Experts of a small language model: 8247 steps.
Below are experts of layer 7 (counted from 0) of a mixture-of-experts language model. Rows are named router (the router's row for the expert), gate (a neuron's input weights, with its number), up (a neuron's input weights, with its number) and show model dimensions 0-255. Each number is 128 + 24 x the weight over its row's rms, rounded and kept within 0 to 255. Numbers have three digits each.
Before each expert's rows: a language model's description of what the expert responds to. This comes from a sample of Wikipedia text that the model never trained on.

# expert 1
Description: Common nouns, function words. Common nouns and mid-sentence words after articles or possessives in prose, such as time, years, film, family, way, of.
router:119138154151169128137147140118106113091149125115155111124091110125110158113101129124140123149146133098160111140111130144125110181154142138110106111194115093160106091144115097122115132177137153127165114136083116111093172091137095127124115152143131160095120139128174105096124123077130112160150126139102106095123149145141106119157110115128136151143129132058144102131105140180171142097142168149103120112086130182185132099106120139116142126110124111082141134111121125152172121130141134166128124114104158171131098152141140110066140123106144149168142152151126155178076099084140148137114121119160108141133128138129124125127141136180160182128140159130163133140107148109119108147099149165117142134158107113107139076146095135155150151108106136101091112115114123108126135114165147
gate3:112116117124114155116084161117129143153126119123110133171128140107111137095111125068127122158135127144175106117134154136130132170105169125148134102119108117116121151129125110137133124186137113176118129129114144102120143095141143164148131151142123095145136094131124141126124145154136146132130111110122149140159125140126085139170132169176150131100160091142168110144100123143145084114162152121128132107143152121148119114115140128107170126059149101095095126141148148159145073086107124139088178129176123149103142134113165107091108174164078095125150127171117090148114094203119108118122143122089143123171121152099087100116157160114172114088138093110114120122136078107116144178139162113119132125145140116157137138141130125110091150155151142143134090107163117106130148107101147
up3:108162149121125121122109141179134137148115156139138098129171112146141104113119134090144130097149144150134122084126141168137178114110146163081069134133121121119137151090112164107110161125152136145151170177132163157118119110109164143125132134138147127105136125142112120121146107103106091097162121132119120107178160141131108090106147138141139139114174143159153112109124139147092105127134116151157132098116180131114091080117103149139117131104156116095114141122184064121107099131124133140138119129147122099135135139151119098131167131118100159099131134103213107138168114151118107143113146165122106150132134091136140089159105124124137159070127087138096104108115122148103089193115135122150113092131146169164170125121096144142099109142127154146121140145136184145121107139106113
gate4:146111125134134177148143194142124110136141136156142154114114132109143115136117155124115098117165127163147137141155125131108158164178122099109122140147091148159120082142113101104134090144127157142120122116094161116063143125121100097088134182106135095179139091120131123113129179111114123151118134135110160117102156111142150122121118134113092159108158141094139098127133157099156141115137136107148121142106096131111138073126157119151127133153093111125116108064118121133148109092102164127117082087126147178113101099122134124103090153147072134096118121185143119158130099146138145086071143093127150129137109192136117135131099135193154119126123159126150121134104122100116135120161136137122119113155106160150130139147145127153112168145115105125108075116110111090154153122126137
up4:111125116099110112138137123119114153099154091102098102163123088145139133097115091109079121089118181088135163105174115104109161113090110160141102153137115145117153131098142134121152116092126134110099133137163143138202117147151120143101149122121143126135118150130083141100126133151154134146145131146111138096132142133122122107105080146119134078138150107118136164130127099160105112150144137128166119103124108136157127142126111135088115143150109127110127147136132110138124144114078150131102119135149141139111112123133103154171127171125144109093110134083098119097157180121077127112212139113140123134086079112097125136104125086102073156167128078138140134126099077131141095134133164106181139096085102145168140122119116115117147142132154123109132159138172115120090120132116090
gate5:104157139179113134147168140104115142140107115160115131115136121133157140146161144122118156112121131081133073122151179102155139148143114134125122155084164130165126150101101120136129135132135107149070156116135111130107119131126090157144162156167119115138159113141104184133188127114137099067136143172150110115101136141160122136125075127142175118132097117108132057171124085130125100125126120119127131101157128167142097147146121148134124129105143126129080144102151157130110111095112114154141109117125075167132170144108127121092100157086107131156159084123111153099122127157188138101114106117106120159127082125139115105161105131107166123134068078129091107128127119120150125126116110118133140124167107133157139131152134112113089113078128160129119138119159133123146169121128125
up5:072094113138150131139120162096122103162112122178107121136094087158077131134135126129109094110074130077133082148135123107166130164135124100133123142079115123150109119082163078100143103104123106115127110158124126118121122154145132122141164099132133106131139103158149153132136155161071126110167152137116140130115093149135125115100111160128152106087119092117117111107111127071141139142113125118141162118099110160118127124140075154126158125100188162116118138147136115160128115080133151115117118150121143087106123136136165070137136131123097118146099104091151086107185162154121122079116163106131128111141154166100096144144122118115126173141123095164115088069138145153123116126099108137120112132131117106165150143146147149139119087143119160118155154130139153109144124143114102
gate6:119132112112114103127068129153143098135136133147110109168152142168105104168106128089132177078118126096112131113104116143122119103161157139165166123163122107145155112120148123157103126166174102110107111114156138134066124132137178128132114119129108145137128144134147098098137187101164111157106150151120184101139133120134139140142117102125143157140184110130111106153100126137107122124114153126177133163130109110118152129096091118141165157087161132146141116129130129126182154110156136088145137138156128158105135139094159134154121085146139142145150129151133160142133131176163138112121144087120096160147121111139130208183139079143119098142119114113130141159150109092121146135108091117110080104127171117124132145090118124125150149132118131117135128138125110163177125129157180
up6:088144106092116146118090172108085115138141111102145117124122064096097119103109156137135113156093134070144123129116135162144132128170123152168174123172182166124138106164088151133123124159175147065140104129119141146118139123167160124119143086106105131129117142126108105121128165120175101156133130099137125125162118122130122144123118154111105149139154133110117099122138091126140135131131108123146124126151096079124150138147137167092143150128149127127115128126115113117167094129087099124084108110162115141129124123092190097093092111147161136177179153125161136161146136137136097134168154102131097136121103112086112142127097101086157144124142132119115135143132118100176135064167110148077117128129115123135106151164138099097147165120119130129152092114139130121156122131107136
gate7:136155138146078140120129153085133112142131101119103149151109143112135170152112118101099081135107130102119121146122117144123153080130111136127133147143105165161177150114129142188134143159125128144114131144106172082069136115145107101098145134153139135091122137084115065115163194127112155143142140118149103120125084125105101140118133180133116123086129134141133075133108125155141151132128136124081119087109099102128114150107148170097161088110081134157096157112129119109130099144075134130138196126103102127152155147139121151092121171127135117115138138156114131134135131154109084085141124145116119124094118122124143156133140125143154146123163151105129127108139102115148100105116122123108129078169120172149096093159096127095106153098141114132146127094121133155128132092078099
up7:143121122111117113155081112139177118115119139110136086106152137088128151126102116118131156086138121137071120097111091152138112120167077124119128148115110120107094113094109141103124136108149125095111186138113103127121121139126124130074084085142141115137134122148121142130132127127129124135147135122135116142119146157159146126163118141160135134165079121084111109169085167133126122140129135139156136103191111117146112118127101170130158145120120130139176124091129172122133137146094158128171140119125095124133171136100126129095155121134082124139136151122111146102093094113171148122077147103161107155136060184150127119136167107129124129149118059121102133193113096108103131092150143153107113158124126120124086097141152140124159148136088109133078132120099120118149152133170145
gate8:131109095132140092149167148133118169140101138154149092163156106158127146135152163173125108137129121118109134097111116165135133107141152105188130141105182129104128105134078104085144138145131146092141119167136125108102118129132136135105104162086086121164182152139133138102153177112106144143119163163107128123095145143122151157126097139105112156145174131143112140145147113125134054146134135120162158114140139129130133119122116136107159139143076130127084110127089134121145097123120146140129100104134134138126122146117152120101130140099091107126123147155117152121102081121089113126097104124107170077111175164115120153146105143137138128068134145091148117128138112146142192093113087095113126130143145072126131112112156111102107118123118117131134126083139142087113069124182127
up8:123118094092127129154116113127113155117104133107132098136136083131108139142120132136085133098133093131126147100085138124115155109136157112155098091127125129141120142104110141088110104149097141130140118132126115151091161133163136144095155160110125168142158139121112133119142193127116096163087125146136108093148138117102161122106117112082092118101169132165118127140151145146138107123129113104143098119110111081131164070100136097135171124124085115140180097138138140129170161152131094147178122120081130141111094151119102165104123136112137091145101157164096181120095078108145105157050118110079129108143130170126159105117107116132145097166164134135143117148171092118118175106145133119126117151147146130093131120118097143136118154128164116152151142137127150140119097158155161
gate9:126084111181088151116156166147167082108134115115108110125138138143116155126089147140115172093072110118158114113137113112145147100139121098142132125116166127142144172130145149157110097117156125081153115123177105135145105119202107124123129162123118146131110107130112161132134121122163084144137111113120115151093130135104125119109108143112154115121077107140141117140134092150153094125099131157099153157131128150122140112112107098136153151151131093135082152101140140103120111074127124127093126127111140123116118143176103148158094092090162142111133155151134137122087102147139137147159168179118132115079141093171154129132099132100116139107107141119085136167109138108134106104097120157131111097126143079182149164129162093107112152107121137097075104148117122136157143174124107
up9:111074142124148192125115163071143160068148146090120177157119110113136147130081126109077101099142111150142140139125113156120135140125128141146129128100135131158132097135134118116070136113127131119176119101105102094105107115164158114127129164124107152106085119092137157131148178147160135139148102117101096126141137124094109145149115147167150143126151111121095074148147099075131149142141128102146129127185138100162115108142109155165147110101106131111099153095086096113156129107126152150130152105127151124107110144096083133129113136105153082093121173167119099151165099141169131129111112128125146116122091122122141168094164118096126143121167109106134119131115102091122136125122128131123139106158099107136086131148121149122110152137180163121153081117136108113123112136093139
gate10:110150146107087118162087123113121169117161131121115111115165101130125153099085115098081113142142125111128169105140120102081096184168146154138122154151141162108145097161121068165125145142109149130137162143142073150123113104119188137124122117112129168150167125144090117113108140142133102121120094128097124119118135089122139154121167123142137119124144137152131069118119121105112100108102105130120131106156128094160117131124139149132119118115135120117093160155171115116187168111143101118099095157155130120084129133122109125130141158174144116128129084121114130147167098151092121138129159149114122154163143097122132111090165155118100148147152143149078135114137136129083071129148068127129120107132119126094118141114111138145083113168140157128100124142185155117120137143083105
up10:157142121130102115115119143149110140093120138122129146175125189071109104117102100094127119105137133146153091111147139126179131093124172143125149167154099109090155122075143115102094133091114170164121138124123133087100145132124146121142109142093151128147116084131162126138121107119072158126145158124137152140130129110111118144149128160144087154094134181094105128113111138072112175163152120154132140125122126142124115123128107138132108110092151109106125135165094114180151178124169148110145106131103117138103131120158161122126101131109126101122112129142149168120143119080120155158118134180146190123145127160145086126143127158145098175174124093126162099094128084109128119175088153107119092153156145130129142132140118106128131138118103110123121138133154117122140138073089123
gate11:110112138147130152124096125161116085102077131171130115128129097144134137138143082098156120140130135110102119090150140051114149133154126136143128131143143167098160117121140140114171105186153127115127186143131164174149108144143121100172103120140145124117150141141115160104095129107083154130125120135120163124117141094112104147132148150132077158105170098093156133116149135147141116179178147148137120128099132127133118124142087154110117126111140106153167118119111139145149161128127089096156160106145158152097133107150167142122123132109107121115162103107095123094112106106115133180114165138118120145125096149129064116165131130135176122153095095125181110096102136085119123117167168124123164113146126132149149087113117139143142109168151117135167121134123161091118119114097089
up11:115136110110079134131088127121126126115103090146140119096147116094155106116118128133196161114175121125139139103099062122135121112157157154151120156150129094119148164120107149129178138155150124132138171172148145133124113131142104098135129161122091101130133122150108074123109109124103150090096153142114145113127144131106083120149096110141122112114167172061122130092103100155114121111102180134109130147112137132160136081118139145166170104102099094143166121121133132156137163072129137133108122130121163164108107130181168147110124087121103124096122082152149135135115160102130124134132170128100118060117131133122099150146124153149146081116093098126155145113138163128126084150133119142133136101140127115116149132150114157164106116143104123162142087169105133115125113114134106
gate12:117100126121102140082144137152134112120163111176139129152142127116116158133106129122139149054146140128172086130113162139145117137131129105101115103154124169141168131087126114172160111120153106145175131110109094110097140137169143161136129127100144143171145130127118101146180147097140169133133157124127142141135154126139119157132125144090099171118149147089147072191187134123140115139113110132145130125079111155097112127124129105167123136168131133137189142139153116088142063102146134127149108127120111125142172102119152135132106128123129125142143079167174162134128131121145122143110115139143121112147160092113157137134133115145124119091156121164129098126092106101154166142153133165130089126126151122165149156138134099134101110155156114126126099096176121118116144203121138
up12:096151152112159177143160136120111117111110165139063090127128098149115147154119149106126137114108108133125141111140089151112123115105188118144155105129110104160137144125109166127080133102068157125120135114124113122118128103155160102120135124150103139137135134148113127142102146134120122166134173176147118100173154087124135128129080117160127118140140103108140167129129164099083177158115166116112142145160127133066128156111105112129134099104143141117117123084137119102156107088107117129111120089104167180116095139127077089115148114059149106117112171115103135098133100134163137117090156145092105168136131155143060130123108137107118154095115124132137140141105146110156124121111167106092133110126150071124149091119106112138117161122132122118120122134121106167145134117143143
gate13:134126102134153158146124151139165107147149154145142109149114135135098133122125124127132145107127182149131105116108095124142131168127114076102116145133159143104137161129130158105080114107158111118109114102098096143127104132143068125162097134096153107124164125121166128142116085103158119121144181094162139120102121069127147120123141102142129135136077126109155128178150093097168106140111109134120131119150135157128084133109089172134150119086125100132155140140130158152146151122148166111113090113137132136138124151129065151163161096145111135115094126121130132134117119131175141078109137152186123114145095081122124130078147133086130147154129107124141103124122122093145121073157162115096116123123095077129104111112118180108125124091116158145150095155150088149162148145143095
up13:153109124127064144136065120168172087138134148151104119109126144122108132088118132081113108156162170128108140155112101136113152152108135102127127111129140116097118113104157119104112164135133166160178109119121119148113155144136111087119110124147114130142096115152106086119096127103132125132146171134135158148126147131095095152154124080129134153075177096132089141114091160109105106094174103133095137147147154117146145144103104124098156144132113129112139158097136131144154153147110142136095152082107120110148144131125104121149135122185128109115141104135141063127095118133161134119107116084137093135150134080127097154141122098116146094133098098116174079167103123151149149135147168133121154111097136155142120112127158134142122080088145111157167106140149096142149134170144108
gate14:085139121103142141110174083143149084177125147129151119105126122111166108099118163134115176136116130120126110139116098125150163143146127091156137119167130119111101115139126109139161152140162128100112130152133129149116114124137107136114130155098105145137099154156116127147146143117120133118093136127131105134126105134155138176100147108127119145080161112106143127141146114099099118103109163128129141126122125160126086135149100107125120137163151130094085146134132147129151105138119151152139167141105149138139104161137137089114126066129161145092163114142122096103096130158179106136122170088108117136107071103160128134092079131105143075129088114120096140171132116127157169144144126131109156089075138148126102094096168097162079135152082182103161130177129141140121121165154088
up14:117119145170150172125131108158095108169087131137114135125110115116132142076099158148119120118110139109158153123111097115120106178142138104105104167122168065123102140133159133098129134116119110110149129151132120136106082113133141156135097133101122124127102103146150132108078125107145099143184127136085137117125127131157106126114115118143129141158132138129131132117149129127145094134154109151124148182107127150148139159127132142135170159145088165143091098130115134181137147145091114118156117106101120131170134142145137128124140121084193120163147126127126166106131113132136103130127112124110120139094108137169174092127085132127146098169099170095187153147144136119168098117112102165112117091100148121091134095149116128160152094081104161093174116108136093099190096118132145
gate15:170151149142156168089127081165134120088132118090082144096113160096111110135096107116167129148187107117149116137131121117137097143116099108106167130094156132148146138107139136161097147124140124092147132124103099114145094133116123157104075147091090136116156132149155108123166144111126133153091118129148151160127153142131125134112115161098155137107088158122134152144131098147114142157115131107128112128098117125132097133137114157141097100075102129153139132102084142144114167135116142144138154139128130111140105115155112134078139119055123102133115109161126146111148129120154109144125090182150117140099165121131178182118187161153171153134142117112117160125083155114121117142128132111094126125166130180108114103137081124141139140137133089106133134100154147084137116102185139
up15:142135134121130164145095157138161140134132142138106117111133110147151154125146101063107173119098091155095100149120156148121084163139152117156124122139161109126113164111167161114153126145164136134149129131134176112116124129122128094143122153125177128140145081120149116088123080122141142110148138125139109135150127078113133147126101148117090131118190115165139143140136108116122137172158120126111137154110113114135114169119080085126166080126127086100119088135130169132168169141124148132101118154176107101117143136161122149164124149126142136134113096108138114080097126121142092161085113150104159135125111158129111087130149097127143135092140131136094168065140125107142135095120171121108144120091138101104126133070141194112112155146152186154107128146129130137116122131120104